Weights of a small mixture-of-experts language model, trained from scratch on English Wikipedia: vocabulary 32768.
Below are experts of layer 11 (counted from 0) of a mixture-of-experts language model. Rows are named router (the router's row for the expert), gate (a neuron's input weights, with its number), up (a neuron's input weights, with its number) and show model dimensions 0-127. Each number is 128 + 32 x the weight over its row's rms, rounded and kept within 0 to 255. Numbers have three digits each.
Before each expert's rows: a language model's description of what the expert responds to. This comes from a sample of Wikipedia text that the model never trained on.

# expert 54
What it handles: Short consonant pieces inside foreign or unusual proper names and words, e.g. Kinlochewe, Guglielmi, Parmigianino, Gwadar.
router:156130167118127255091133151149124000130122113113142124105092140082156130136161095115143137151127089100144162155124152109138099147091099084168138165145136118144170111083133137151126151101158136103119154182141080165171112199105154161123140095132167167079109143121138131105166137115144152109149135081106126148153147112103121180163089106133163128225142079114092145115116126112125139135149
gate8:161142167159177156092139169120141119096146138087137189121137142093139196134131115093122131131133143207104096109090141191173119119102085140097092162130101089121150057107099109119137167133138114153145067211121152118164072122145132136175074131121147134135140182128111098116059096142113126082107093136130053099145089144117102133137133121148160140184119120129168120060156162129117132139085
up8:177129143086111135125112087145098122150145117092071134063141140140174134106128082153120173111113121099099113108142120069181196114133131128147127066138116119106122107136135074123125184181207131124156100168091126136143152151123149132103186128052157083095121131116139149123165120086103164162135150090126137093102107104152156163161174102156096145142172122130123174201079165087068075154199
gate9:159119145159077112095070165170146116099136142152164143110115165040148107099054132135127166085110088187142094165159114167162138112113148110150138097100126094102172139112125092095112192147095144114138102122108120151129110131126122112145182146149149130088127147141147078086133151110168137120154093124117193124081142132159117118160099101125125091073120125080121148099070091135158107142203
up9:110156150120112112180136115114148129099085146124099127208095137141138123113211174140127145142072127170123104102135134185093182157127135129112111128158168145098177147142142116091119105099125104144194157106106113199114143169143117156128116084126086135171120108153139116103175167140087093115109094149137045106153140135129098173084110138145097098162100161164111128141101147088121102081094
gate10:172114146133161149100144124165107109163171070108117143102157095094137137125098158130159134173137101066120091118164151075157102207138101055135130137096149144138149119136095137140126126163181168133143126132156122181145095119107107104153107107218137074139195099142123134188160054169153106178104157083138159173062112108100090116133164096156130146169112141110177152132139093138130118135082
up10:149161157115080112122152156113148117117175116157095173159157154187121119154175123114114122180104111089136053155122143102099159158233139195103054192132131170174150072132171166111150113154134175187098097125133067099168105095111172123138114116098121106105125127154138183171156127124139077154116102091101080108101075120135145088127083083179099102174184101098149134169140147077115144131140
gate11:095124099131107105138100112169096134144133122098196141117180159147182155096191117137149114156114119150071114143057129100150149106124131164059153139100168067145095116081104162124117159132104149118121172100083145164116201185075154149082161135084057143078104087070125148080167085148152086137169123067102185194120073118106175112140165150109139169100166155117098159152154098152158102086162
up11:115109079177080111146168112154096087147098154114154134126060131170203183146159111121160177150111123135109130129159135030084091116189152112155121139087173115133116054110138150129134106164143077129139123114118159166111153124132169109097161160178115067089107185129092129117078132160138110134145175116123255100109116143159112122166123143116148104131131135103156156136110144136150139067133
gate12:134129148143152167122191137121156092058176129086140147122125147133113128126137146169131124109135107142110180149122142091117055144149184091188193171152097124207204113135103117176181075116168040159089134130093181130108150153196125134038048143141126112173100168121122107066109140089113122136064111149121107143115228147117095144152092091163127088100124132161143137106187134097068126189083
up12:092121139108123191177162132130159101110166040128167130094091178089143076121109169086147131115162093107087147126155122106090096113124176144113095161137138127134139122096119147150156122161143138114112091068068174139132143179190123107085070132093091105118174140104107091125128092127075129129119105086138143152190184116101086097095159191173151079152100117146150091180219122129070141142091
gate13:118152117102129133156138132156176094116064123152052081186156149156107126107142143145127146123128076154092137094133128153102217118123170077174092091056137110060167181128137128143127102145127108163144128140145130092117140108122135126157149107081159137122157146123122201111116104092113121145124167119186161124142120113143142149123134187104092087184153083108140133140104113151095124160098
up13:121062091142123135086089136085096147128155151147098181125112108139111206153085171115129114143196102108130057114159113115161116142142131165145200114145174169142132164125140116147118184162129145141122140112093119152119141115157082131139060140178077134140122178123118136154131110053177148168179093151103064112089161134118089148152070093111119123051149165124131112098110097074106097138086
gate14:145117182150117106078160107122152153089165180064114137164111147164124170166109146125146067161131146120154146157091120183119157097187133119204102134111100159070179147104123112129115128078022133146139126110174113130118099161109141105173093159101089096095069072148137120121159171145187109118120162109141141118140179110121134159114121115085165102123153130180177122113141091181140150134089
up14:101099113090156121129093126164097094135085154084097112192109144148185129181152100138123114196101149125173148145182130159122125058104146166147140072145072101118171086168131168101116123155153139073133175138142111137156114111105155085160152177149127096127135153142148168066157134143136128138157131094134223153065165173142085118115144149134108127119159087083158137156137104135096174158164
gate15:167130119139145115091179104186136080120074148143141104114053108138099138153168133129109122184153080112171151142103146113156126132193119132101128096142146077154089135120106130062109122141116142131177055138114189154144158108179165116081067070152159085084104097147117227208164156089110131152114113133164120174178131138148152140155108123133155140157120144113112147078178169138111128084083
up15:088080116100151114190131167141108193170139105165144129084141108207139122108177107141131135103068111132161064119103117134176145092140103135125129084129138145123186151080131107091127101131085170097170092098155139129094094112164100147120148127008142118123113115122080080154115050150124176115113172119148158160130124136127131137149149088114155146092143169054043125105102078105105108080151

# expert 36
What it handles: Word endings carrying a final period at sentence end, e.g. release., year., wife., also date pieces like 16.08.1997.
router:126158133118123214106115193144111058091116131127130091134111144096085075203166123097065147153120125167149181115180250120135095134105163087144123179155135091125146137144132143163099139163176127122112108138166114180121066150161149143113168152132182120088136157104130108119148118123102201092102136103147168155139147140099124163142112162081222128163150056123131115120168121123150179106126
gate0:080147108130133078138109093139193131173122114151146133141132108111097084150102136158147102107176207080199082148136126128146153158070118113127128115121137162068144170127124190150126131157120064147143077200145131093106090147122155122121188135216184131176109152086137085167107147137148174091153082150175083104146160118138082098170124110159121070181166103162110163159142162118151117151143
up0:109171141136144131125124118133180125104124105155152111169124078061110105166115156145163084123141222112159085161153141162111127133089110135120133104154101130043137122145159178149108116177108064146106070161112140086095100140137155123127191152205184123156104139094160074159140135149153137127133116118211118128153193149148079110129098130151149066173141095147104157132181145139154126147139
gate1:088142078150121118095174099122139115096131210130050046124095109066110123116109140111093134071122152106179170107132129171160090096105121171141099180109089165130130143167084131137105110166092086129074138164127164114115208125097168104141131095128121092178133093165107115156109146130140192132113127159152116119137150134153128097164133134097126139143116059063138109179126149121107172143083
up1:106099180150097117146131137099180133117104147120195201162178132125139105096105106151135129133140152093044056149144089109095117085163113130154136133099142127169119145108132099120159112114148129128155068119128087077134069120125112133118077141127164140085126135120147125153129113144170078161152134118087165139101068110082108113146077082130112095178122168202119150046176075132148125131135
gate2:156094201149067153110125184169146114178062093132117074155129095111068159156123112024157140175099094168117128130187116142158146089113154081133104116146125133221084179152180147124128133131135125067119122166156147169152132128147147113133175131147096101155136160188170152174131072124161061124056167076118141112167114125146161140114073082086110144123098121142178121140160172179167087096129
up2:114131068098162114152104103090099132092192142115135153086132170143141120098143153228103103087175143088144142175075127077084154130197116175142123136159121144034174109090078146109136118132129146189150100104111124097129135125097110136128080083110151206126124146079090107113134158140080196155150112208118131130071137155133128132106152162133141139108157135115089147104091092087102166101119
gate3:091178126129164150170163075126105121132174137181129109135098109097131145136133165161074098100121154136187117106120150104127062150085156143154146142150130157127164170165102116135043169103106091115175198139122136171065074131133122081120109152127092081153175110157082126102140172120122170162139133172162151174138134192177082095115060115106157141197144132131068142156103099101111188138075
up3:103170124141184147200173118118090121128179135184128129128087102106140148136140176171053098123098114147163111102090152104110082091086130144129129133159119156086161160167091113126032180105110060111184177122123138161097081121128114088100097148126116085138158104153126122102133176128132165184153151172142134182111115166183090114153075114101143157202162141115102144147114090099114160140110
gate4:107099084081134123132135130153116137141092142129080135095133122107130075185100133158036115153159061134106102133138134090132090179100060132202161180099158069123115167170107195163165137151121103115112159107196101139182136141186163144083148114171079159165102135101089142067032154143114200073081165093103156145158103126108167119138112141132152129154165138121133079129126094129132192132150
up4:097103082097115133146142112157121136127089154145083156102122103100140051171096159145072109138170089135115091121144157108124087154085052142198183193086135059117104146164112170180178149138119093131099127091173109151160112142186135141093132112146119161182102092120104151099091162162106200106085197107124151149103094157110149099109118144147175137159117129144149081109103093155117170131164
gate5:158160158137109068141121136149139128169060136129129072142110185146131129116117090134078134108115178160089073130091125076159140129186124135113084101110051119078123103114091229122095100119135164097144100119081139127090147112130098120157117116149140143132149111171119129160102105159145132115095107183120119116104182133158097065132096129142129101114103133183133090064128197084142119133130
up5:129164163148097107148135144114102120155043156110109096146112184158131134137109105162062126098100195178073078112099161076130112153169148118112087112093081127112131115124125183089117148108148119109181073145125132140077089135118081135192128095138128170133172145134139137147107117143143122106113128173125146143123188106146095094139106128112152103088113138195119057057153183107121129109153
gate6:089145141174137166141168087119069149148134170104114112081103117148127101126066171148136090115126119206157066088159131112169123111122129181154190140103074099080151138147095124168062166107139159129135162135090131175134112143173091136103156108107144087139102111154090148111195183158143176080113202141133112193112156150136111106161094148142125103112172149153112075114093146111113166063108
up6:084120117153107199101116145106134122098115162130124132154154108063193131106150114147127117122146208060129178120148133189071127146075198127122131127121113129133191118163115080057143108144115102167119138153089122138113073181139148115194127123106103125187124124144128077113071143114112177154143062135184169119129163197120172143150140094094096143145114133094185203151162101148103137165131
gate7:110175048127145107061122082115243108093160120151157151127125089190120177034097120166122151088120137125156151122150122173112119099177119159084103112100108107097137115083099115107158120106136158118139127139090126141121110091120160086116116144177110151107122091158127142098201136141098070153115161140179112155140116138151050138138217161210073086149101149185109124140153170088110116164157
up7:199084126120136122217165140151087136184183143103144180142119189124154093120080106149119126095135118108113076145129108076074125097120098097169118148163160111114073135148100174160094148137143136142124129121114145124114129164116134143154140129062166207139132096135083080107065126130186144106177122108130168068118096160087129111065081071131110137115132130169104140145089152133141118100131

# expert 52
What it handles: Middle syllables of non-English personal and place names, often with accented letters, such as ž, ă, iz, ir, ro.
router:146146168078107236119076172104104000093117099094134108141102132090169133116158134116123132149134080126160138131106139105179113144088129099129179155142133089124172115107136122134120125150176134099117176179115070181143115201122152170132126096135159152049140136100137120097159123127143180107153137110096105139122134095122148176146113114121131138184166112121105123115110150069123134117149
gate0:122113106140121168099118105126101130113142177097117165062141132146112146118159167184130116122149121102141136149144128132069142125171147114102145112162118101110139136135114122180102144144095224106087131101107128119152116105099142130126154090173108158150167119086122141081133084095120124156185079129096092131076144175067137054117090059142145102100253162152115119093120079115110111104111
up0:123128137097131141164121135060091086097062134138089137136163158142130109129156117101110099169110105134107105117122121174067072182129149161048133068153103129085100171144104101107152112090110124147108132066100102085130157174130112134146188131085174149109114106036083125098104083055118109175140126190077134129138172136086119125092153061121120099101175106143106105158102128164079111127126
gate1:119115154095106203115191169155119139123092087155160129121120177144125186164091086124126123201099135173131121165126137142104147185174119096146142123125122105166083077108123124073146163158133203148082081153103139149157106179132175152135105098077121159071137114118158144051124124156193111095098096071115170132123102110114134111166093096145198117126106150126135083094100172162150047105154
up1:147139094167176039136099104169154131136161145084126115157121090104162037111159143103134159070168170102103106112136136104152077133117118135134098122163164175131181138086131141151129129071125056103163168133148127107101126057096065126105175127145107100210119165098098147228114107131143148161125152147161114132127186160128102162073151161101077144147164110100149144153140104122117172102073
gate2:091115145054131151125062155125132135127098147106112174149192193152121107145095154103147102132132058162135106105155110126140145140078164151126115155119171175074090141122192183158132148186121136127092091105131130151119136115164106141170104140114143085157063157102148123117160087091104126090158157165149096105092128114140110118186059108046141145035021130075153143163104148118077156196162
up2:160129122126173132179157168099072100100171116089086091149123130133127073113129098130134108144107150083129135182153121105169126077071121175124161135121191179164122156117098230074136098124102111103122174057144141114198149157130215122148163136143056124096145146155080060064134146091132100104119141062148132146150127116144177131141111152138116150187192168100090126131127129132119144105190
gate3:101139139177144115109099177138123147146130136139175113183198108128140128128112103148119118158109133158131097139106146109114188189151139116144156130135129165125112084121170132129104176115103149145168126160094115080120148127113112177092080107150094131094083157121101138070135170156166140122115141141096088114120138135119099131167073091154154141087110112084116088128102150071160126182153
up3:197114136168184171100131172062111108164127189138140087120123087182074236113120145175125103169094127183106146183141130175157127115070153178084124141122159094090067131081132152077112139108130095184097087168109097098144140181106084136104090111154142160076123047053125117142129128093154136093112146126148105124188120139114119102169115139140078113137165138146111107103149114089170095120146
gate4:166099111136145151177180139088080100112098151122132079128158100194123118133131124128136112169132199106141199132131122122066135098161141069106201095192104114108215113100104114059136130148148120138153166054151135088160125142097180126167143162127165151066148121113085102118177109148150097083164131174103136182128063182147160157086127102106084132110135126173100097159124115188102144117174
up4:104162160156133120071148138189159131142168076160104145154092140067156133131110116118138150096125080091112088157104131152165076161149099158179096127034185182176128128146120169177112071073136142119130076154161156130088113131169135120142111128113080120180136164193146193110127148141129131141093139071136112082094200114126134104174121138155166091133166095050135121057176151088181102143088
gate5:110137115126142116119104139123080125113092154150094133104098209100168116152141111109112171120073120079170105099129141161153131066159165172088155146152199159097170129121112111071124119087163093140103169127153122063128121140118169132073117173167133115086110184204192121096109130168129164137179150161126162110162111146150146067124150165108121083121120158120121103126084074179110154128093
up5:211143179184139139147119141135130098081138138095169095133075064123129156106108163124129127133163190072170070080139135097139100102131118170157143102181109140147155093077120144130144133167139159152140170105132138119151150099124111148106129136167079162159119114095133144108171079102163120072102095126092129142126224110113077175123161131165107158141132123162082102134157101117154076100160
gate6:137092108107102147135108114117138102122171124147184122137136186136154091099092099137121110095152165086106173110175113112106171106064113130105092165111121145124172093142198142045129110139138079077189135139118095117074169142120095126173110093150189147061105114090149211150169117142113120163122137169106139131132085093160104133073072120158140094102059110124050131186125145153136157162087
up6:149184167131167109116179187150107123089114117169145110181106143130142126128147130106130157105126147072155124112113134129135110103200082130153126122192140100115050178135130129125119116098136107067062153110152153123133115167078183124151193172071125120167135106114140104128100121140113116140170100138120148122151214150129144139131152159093086121167091173076156129159127118124163077167113
gate7:100137119179069101111175103133103102080139124118179164120082119093134123133103124117142147083117135110041107133112130164130124129129095152121180191125101096134078131116124112158112146146126096140146129149147155142094089114120085151159160152140049092126076174121172177100143167126119085063092140119170164155122160116082229195149191117110091146122090123133144141140103212096159107121105
up7:097108157107157106114196137132109133152123150095155117195107113121119167159159151182148123122148098145103137151094135108168146133105134118106158200121178194160131173134133125097148054104190133155193153055039125084111106150149148144139101110010147101146155139164098189084089126117152149066123150086094134158075172135178103120086115120154187137081144155096112135149138080119101099087152